Weights of a small mixture-of-experts language model, trained from scratch on English Wikipedia.
Size: vocabulary 8192, 11.4M parameters.
Experts: 192 experts in each of 5 layers, 32 GeGLU neurons an expert, 4 picks a token, a softmax router, a shared expert of 64 neurons.
Training: a variant of SOAP for the experts, 8217 steps.
Below are experts of layer 6 (counted from 0) of a mixture-of-experts language model. Rows are named router (the router's row for the expert), gate (a neuron's input weights, with its number), up (a neuron's input weights, with its number) and show model dimensions 0-95. Each number is 500 + 25 x the weight over its row's rms, rounded and kept within 0 to 999. Numbers have three digits each.
After each expert's rows: a language model's description of what the expert responds to. This comes from a sample of Wikipedia text that the model never trained on.

# expert 40
router:535552458471503547525464465504521538471507508479527504497485525514534480521504486487457530488521477478516451546475488512536485514529462521487494538489488449520499517484495446513503485536458518503499502507501487492507514529499490480517479509535460469469508508468484456478495493488537534496
gate1:469474469535476525457460473489476473480518480515517487525498489539530481468480536502508470508540490514477516507536487493505480527475519475512493498444492482518475495539469506542484447498470493521531518467505478515503508517521459471471523526516456499473454544516515518477534511493489464481
up1:494513452513499481488490538500542521548523487525530509537521499512530537485453514475519493517519501507477482513473473489477499488506512479510513489488505474525484490544501493568492473519488504460506523492560520531495475421511493478474456565511509504477472514501501504511509475481471507520
Description: Final pieces of long common words split mid-word, such as thwar-t, approp-ri-ate, unwitt-ing-ly, -ability, -ness, in narrative prose.

# expert 29
router:538486467503530537525491485493507483451500492497538485457557546518521463547482463510448520529554496497520502495502522496504526491509477519497451548499472457468517467496493499532487509525500486488502517508533504505480537505475513495493452516492471512453516504504522455503480514501533503508
gate1:494528512543525517530498481492480499502483544471517452489581468508486468546460466483475481553504533538498543476503523470539463493500475505489492532509495507471494479562501519499463497496540482492479497472511502465525513479480526481512494523494489537481506526502511494499494475493486508530
up1:493498497520488508487459492477492488448520562499494484533501559488480480505543482509513481452500479546510520470455471523532494495499485458504514517507528510477520550523519502531492498529496515492476505502493522505480528472481490497457506512511470498426522507479563517500481513543489516489
Description: Word pieces in the middle of longer words, often stems before -ation, -ed or -ing, such as ped-ig-ree, fe-min-ist, sur-g-ical, im-mun-e.

# expert 30
router:506477465520495532495491501509503483483482465475489489471468470488484492469495470534493512475519461484500534517522460506462548453464508495522513495504500518455504457496529473499525535509478510441514537531529473474472508545492497484541525489453505467502515488556477503468522487487477529510
gate0:460480436506463442498466458484525515512481474480493489527486480519527507485534504484481481511485471482528478469518499498488482460496533526478464525449489506484509509533558514466505459509468506512510496480504501507484507459499480536474456462500489482489490513524504480463500497521440523493
up0:562472495431519489509499486458518521529524524512511526492515483520528505501471462508518557512513517496481455522506542528494503541516504506508483493496533523496511521519523475516492501491470487531553525517501511541476491471488507507512460510491506498440477513442490536516524509511488549518
Description: Nouns for military units, aircraft, ships and vehicles, above all Air in Air Force, Army Air Corps and Marine Air; also railway, bus, destroyer.

# expert 7
router:532497487458490520517502535525495503475472487513474508467491492538547499499512476526502547510510501521503535518486521443502540490536526543459462495453525510494481486492520455479479479513522521474503519534488433495490532490518509517510491524481498490486518475487526429494518533533522506500
gate1:491542515471441475510467471468486511524501520528484479529475483484539469556499498536491497476510465519508464502484503437494528477477493526477469508491521505470521462528489482477521499527503521481518473499495481489506501493453544521521519509470488530472544524526535460525480498494538506475
up1:484501459478461513533512462512499512500501517470484502536471534487527506465464493495489455458517519484486479546540545539503465452500466498518472542521507521513528530479504490507464510539513506548519530542501515496468524519482515479498484540502513467492510506493467518485485536512549492499
Description: Single consonant or letter pieces inside a split word, usually followed by more of the word, such as Strate-g-ic, Coun-c-il, re-j-ecting.

# expert 3
router:521528491493503456465479498537468484520535493543473485523478502495505482493504497496508469481449464497499518522478508520452504507489527503489555463542496513535478496462522526448507455514452509501479493479471515496501478498545472495498502506450551510483524489454472543532499504487485485500
gate0:528491474486523529481519462470519518508536479482448501502495499521490532494535527474481443499465487493473517497535506515506522503503499498552526532502507488497494496493489473566495494536512505506500464513556513511529487495512515485515469489458489495503508524439543492534521449457524479540
up0:483503511484479480577530488522523471494474537545484524467499491527517504482499473508506499515523478488509545529515494543492488486414495498521472485521465537455554488518523508510508510531521473509491482476497473518515455532501479486505488471527523490490522468527491547498514501531501503505
Description: Coordinators joining names or nouns in lists, mostly and, also or, &, but, as in Roger and Alexander, W & M Hunt.

# expert 19
router:527465526509508553501525512503535484453498497466499521504536511473497460499525483559536485516478500472499529537551445494485520495462531482488520495518524492477501476504494498500482489480500477522493501511505490537486512510432558482540483466482483516503488491475511515475535480498503518441
gate0:486499507504522488528507525540521484498523497452521524494494523463483506510486514522499525502455547517501496480517436498502483520465550439500487555483507486489516447522515489551487510507533505502486474492524505484498522498455531471490472514492543533478502549498483483520515504505556487473
up0:493482522501509502537470533450479509498492515477483466523494514478542511502471508492494504478517525516482487545524516464511513485461498496443486500464471528522507467518459525503517525509496524549488493464576484498474518518492484514516529516476521505533551499501477492526498519564456509500
Description: Unit symbols, unit words and the spaces that follow numerals, such as km, lb, mm, MW, sq mi, °F, also designation letters after years.

# expert 27
router:458503533478493454461499499507487480465497515499468535514470474547467490482532485480470451471475458490486511457460490493500518494482538463510495511496495501549516480477534469512508458509468510524520472496462480475544496506518537483488506512453513510461533502477469510514526475513523480483
gate1:501480486534546499475511508520494527500508515506513500499537485519475456472499473454468482494526512512526509469501487488553532482491503481493507469504532515537470504434507483490490477558508523482559506503524504457452506526514484498545490490517528502490472499558512510532502543466526490507
up1:458496470470470523527489493518500459501466498479515512532490534478487540537501520506552561529470528486508539481503519492499459471487451492521480478495492498490522530537489520511486499433476455515469495502471491470499508506490521513489525539500474527506549500504461518488516481533490483472
Description: Commas and and separating list items, especially census statistics, sports stats and place lists; also including, while, semicolons.

# expert 59
router:541515537488483514492502476535476484481489504478516539516519467529490511509489517530514494485519496493499528496514458519520482479437531545459457506484493505485506492466498536502475515461532490463486486488486476528509515548513501448537468478468510474451501563471488498479461507513521480489
gate1:470470534505473521493514507540490500508493520531491543466525531494519481468504512481461497498498494504443477452471517468449498493531507538462481486469526463546499479479526479484453490506472525529515511511486501450538471467525533458490512504484511505513462524511499500464525512525515475502
up1:533503463500530519502534522495496510538491510504534518478532456503506556526500489480509484537469448502540521503482529533509531478504451479535482497531472504474542497482480508504476455512504467479443484445492460482508476494501457526475520497475523496490506498511465524476475514517527494518
Description: Single digits within multi-digit numbers in tables, chart positions, sales figures, measurements and times, as in 100,000, 15.60%, 2:43.

# expert 13
router:473527540479472484474467517515536500479506475469500536520515516486500513507482483491518484468539523487528520523470522515459506452477521511508538487472494526502472507501534525515523475531546544492513475516495483513545476477460538494543546504456521476504495487480549511530512478485461531491
gate1:505523492504502527499508518485532536538486507449485487502486549531520537479505549497493502472548481494527580539522504482492528523488492502535493563519502512491537503502493518531534520482494519467500462466501533502503478472511492520517561518492511489450526495531513499492490514468486505486
up1:468469514474498504504494512518498512522517464533509497461505475474475547466514494527468526514486482505519477497487482482473537473474515540520509547510495512511539537527473502520440489449528516508486483525460474462498511528500552506506515559506497501504482499476480546520470492461534497468
Description: Prepositions and separators in geographic or route descriptions and table rows, such as near, along, bounded by, south of, and pipes before place names.

# expert 50
router:481509475495450567522531533534476469516515469525481487511475486548487525544480496545490512527504509504515555467506519518505508473515535461510478462494506516524484482496517513480516538478515458527480516531470527530520510489501542497492497515501504503512502478473527503506532481466461462545
gate0:507489499485476545513521445487502519494507504502459500498514521509507475489475479526531478453449492476480515450546525455497475500528476491477454465467469493519483488497453512511520455439476475529464497527470499495469477513541503508492449514503502507489490518502524464509513492510480496530
up0:512525504495488440486525547531465527494488527454504521486548506535535520533555508523490468497502538483463502502493521525449506509473529503533510506536526471488501472479507502495469532493530498462504486492501509520527535513505488494507554505501525521462529522456459496515515515489539495481
Description: Short tokens right after an open parenthesis or slash, e.g. (born, (c) for captain, /fr/, (m. 1956), and first/second.

# expert 17
router:527504505463543494521470508524542484482469516472468525513471455486461511496516510491525519492514502512460499518514433509458495532515476552544470453521525516501540489515539515492523481533455514466463530490516502500475487522523493505498541509547517507489528492523516501487482515485475496473
gate0:493507503461488512529470500514526534535481514477517548454508442508492528486515494517513481525499506513491538449467508490503484497521482516501516515492535459562533501513497488472507477495474478501483508448463499478509522556495527501509509531528483492476494459512494514501486483457472511573
up0:500472518496512511503521522502485496503494497535497501471525474495518503510512518480453442544503528487517496496548497493461508478490491445509498450515517515481446500425502491498510484496503497511513509545536464464512494534504531500504543450533516531454487481521486453482499480524518469511
Description: Words naming governments, parties and courts, such as States after United, Democratic, Republican, Labour, Supreme, federal, often in election or legal text.

# expert 56
router:504497490523492487510516528549499478470509532513496540516478490489511472501503481522489498513540511511498540491474495510461521525455444510515504477468522503513470498477518537460509479540499455440478463457518441520528493478484515477452539486475482500507455497507479494503511472544511512516
gate0:498445487500551494492501504481563516519542470497529511507493524520488528460545486475534474515520485506504517535532530504482473483532496551507442492479527503486541541523518546496482506505546463509510484509515474513485452511479455489496487489472506496493492514514457478524498476522498515509
up0:505489496511518503478485489501543529505555480480488535525525501502508511488532500513540488522514482513521515528547532545485466501524451531517452514501499499459529522502538559500501483480549477522499475509484454529489428513512459495472508484469481506515482522517454484495503474513501499504
Description: Word pieces in the middle or end of people's names, usually sports players and coaches, e.g. Gre-ul, Hus-ton, Györ-gy, plus Thai script.

# expert 61
router:517495529504516493516500513537533505475486468475481522512484469483511499525472482516535488492491508510485516529520453530468507456470516536515473488485471506491480471531541537501515510484538529478464513522544458544527507513500500458541509470446538496463495514502472509507471509534462514451
gate0:511473525520544433523465491507513517503478476498538497501507495473510491466499454481509478463473456511524494472515441470480482486467504521502462521509477492487524504463479469526513494504503548458487481471558463474467493540481520490493491506499514490535498513517456506462479521521486501473
up0:495507508453473558488516497515452497503493476531467527507488511554493469530505561475509531505497547478479479493495492492518493517518520508480501458500550523535500510503532508469454500500522435492493540526479537501536470467522485484516514487500466488532506474516524468535494490489515524499
Description: Digits and Roman numerals inside road, model and catalogue designations, such as US 281, TH-73A, Mk.2, II, III.

# expert 1
router:478470465524519513504469506496523506475482488479501523477512530479507432507511487524475538492478462476517459528507489495484466539466461519469443555508487464506516484477504516516504492493502514454489503515494483511463514523480478502560522505499502463495544473515474481475479469526467520464
gate1:487479505490540510504497518512499519514445467457502471468507496546498473484513468477533519510469488529510486493515490522497461484504503508444473488548539496524531505440460536515495521502530525519497475515487508482495542450502514476556526562498489489504486530508525484463485489506492481488
up1:525460531486501454491532509520492523516492561515455440499480542482473517474466481479458504522482488507494495476502557485503471521489461481487489527491495457523530524452506514494509480528492469458494527492505452502499490524483511512505449502498510495510494494469540526459487519465514490514
Description: Final pieces and whole words of abstract or technical nouns in science and policy text, such as ventil-ation, im-aging, research, health.

# expert 43
router:466541488488518464506508491520490480464474467517480521512551496482515546459512522508514488470504472478529473515475543472504556509466536511501537482525493546536490528541500519508495519522518526493511488483477496478536487538478532534507524499528517469536540507531529515521490493495505534540
gate1:526471497505503459475470534484483510507481496498439489479464469489491494466516526510479486507499516510488491513491513512449491513475499497484501519466499485504501478507495541466515528497476531463515528497529500499426505511483523530521506530481505538491550465522566491507462500459551517547
up1:477497483452511540545506529489489526490485532547505514485495498522495491535506487471458462511487493507505490502436500505468524475497526472520491473479523518479517484518530465469490506527481495491532475475487501499458496512509488514452493532560514489437531491542532474537518518506489469472
Description: The word of, and by, for, from, linking nouns in titles, institutions and offices, such as War of Independence, School of Law, Minister of.

# expert 38
router:494502503545506509481483530446487499485495515454484473482505520511484469502491559501465498432514481471481530481509535456511530531487460484534530480507493490514474498494534486515507524537491489478479536491470487505482535494487489521484500539477489500509559469554529471475519527474473491488
gate0:485477510513486472472535488478493532517534523480502447491524482495492470497560493520535504434520514484537480507497543508476467454499507508505458487444477506486540485472492480508493495528550482489518499484488538494468490499470482495546463532491503475486510506475551526532504473483504491493
up0:489516503488499537528478466506448493519475483457499541469504528503526507468491504459464535509437471504489487513502476486528520492502488513478511515544479485474492517519482540488493519473487509479506491518462484540484500492503491487469550468541524472536442477541489517454509506497515481457
Description: Ordinary noun or verb stems after the, to, of, and a in prose, e.g. rest(ructuring), co(mbine), career, board, public, travel.

# expert 54
router:453533479510450503505535513513509481537500476477528467501497471500504520466506531517517473523515531450492551532532493513524476463457466522513452476471526515489534487517462515492480507499510499486526505507443513489514469512485456507513479492551495468485526539499470474468525502488500509519
gate1:515545486528461531475505508486472528508499517485479477534457459470485535546527488477481510508512501486459512545481497436501491504500481490507512521532517523479479505537543539457509484464483515529521486488522488467480494542494492515508494480519484463462494541498533556513482467518504491509
up1:509471486460506471498534482520527479502473511496467467480466482480471525464459478457499522483551521511474502480527546520534503526539531505517504544497485459507513479475490504534489469469485525495502505438512485503512471492503429494452491519508512475475494505528524512482494505477491535527
Description: Field labels in infoboxes, credits and table headers, often before colons, e.g. Original release date, Directed by, Publication place, Total, Preceded by.

# expert 0
router:462569505475498488514515516537486511507461479492440528529521449509508536467496503515515475514529509493487495471464497510485529480446534507499505509523524530523487490526527498491524516519484522499529493500491496473530496490510541515472522501518517513543531490516460440512479503501494489571
gate0:496495514448465463474501521491491509490470473549481513495497483506481519536517536501521515471473424514463517467511439471502486497509512464507443552485494533485471494470503491544506512507465475483484511510502485500532466468496505491473511511471531479488468517513501503490520496498486472552
up0:529534503482479467480544501488481497489514496478472495494484514500512492485530519516481453506502481522533533451492483449494486440478544460484510518455481496489458559490470476493485539490481496474508520505497502556497488488516530497489482577510522504494488533481502525499484508517480531534
Description: Prepositions, colons and hyphens after titles, offices and awards in biographies, e.g. Secretary-General, President: Ban, Prize for Commentary, Governor of.

# expert 11
router:483479454445538484532462524462485512522468452523480502536498500494533474550510467514537527508517479526527500496523489518483478474546521513492538507476504506540495484456554496494469552467482497513456499496492503510533514502478545500537523519505508468486508493478471504502498528483499503486
gate1:532501528540494510525470498485526554507507464504479512514490460495529514502495507468496461465492499502532463478498476547516458528469539476485523547484505459508525474514495509497510473500461521518503475484494533493543497496465457495488529504458507516492434502484463492504506491506495451451
up1:526521502503499523510483545456523540503487455488503535492488481478507489519486491550483455484517512512540524487521504541505499526484531479486516508447514469533489518534481493489487501490502459473515466489478522504525507409475488479522485488498479500496486496465503430508521475474479476477
Description: Word endings and pieces in German, Slavic and other non-English words and names, such as -sche, -chen, -mann, Cyrillic letters; also punctuation in reference lists.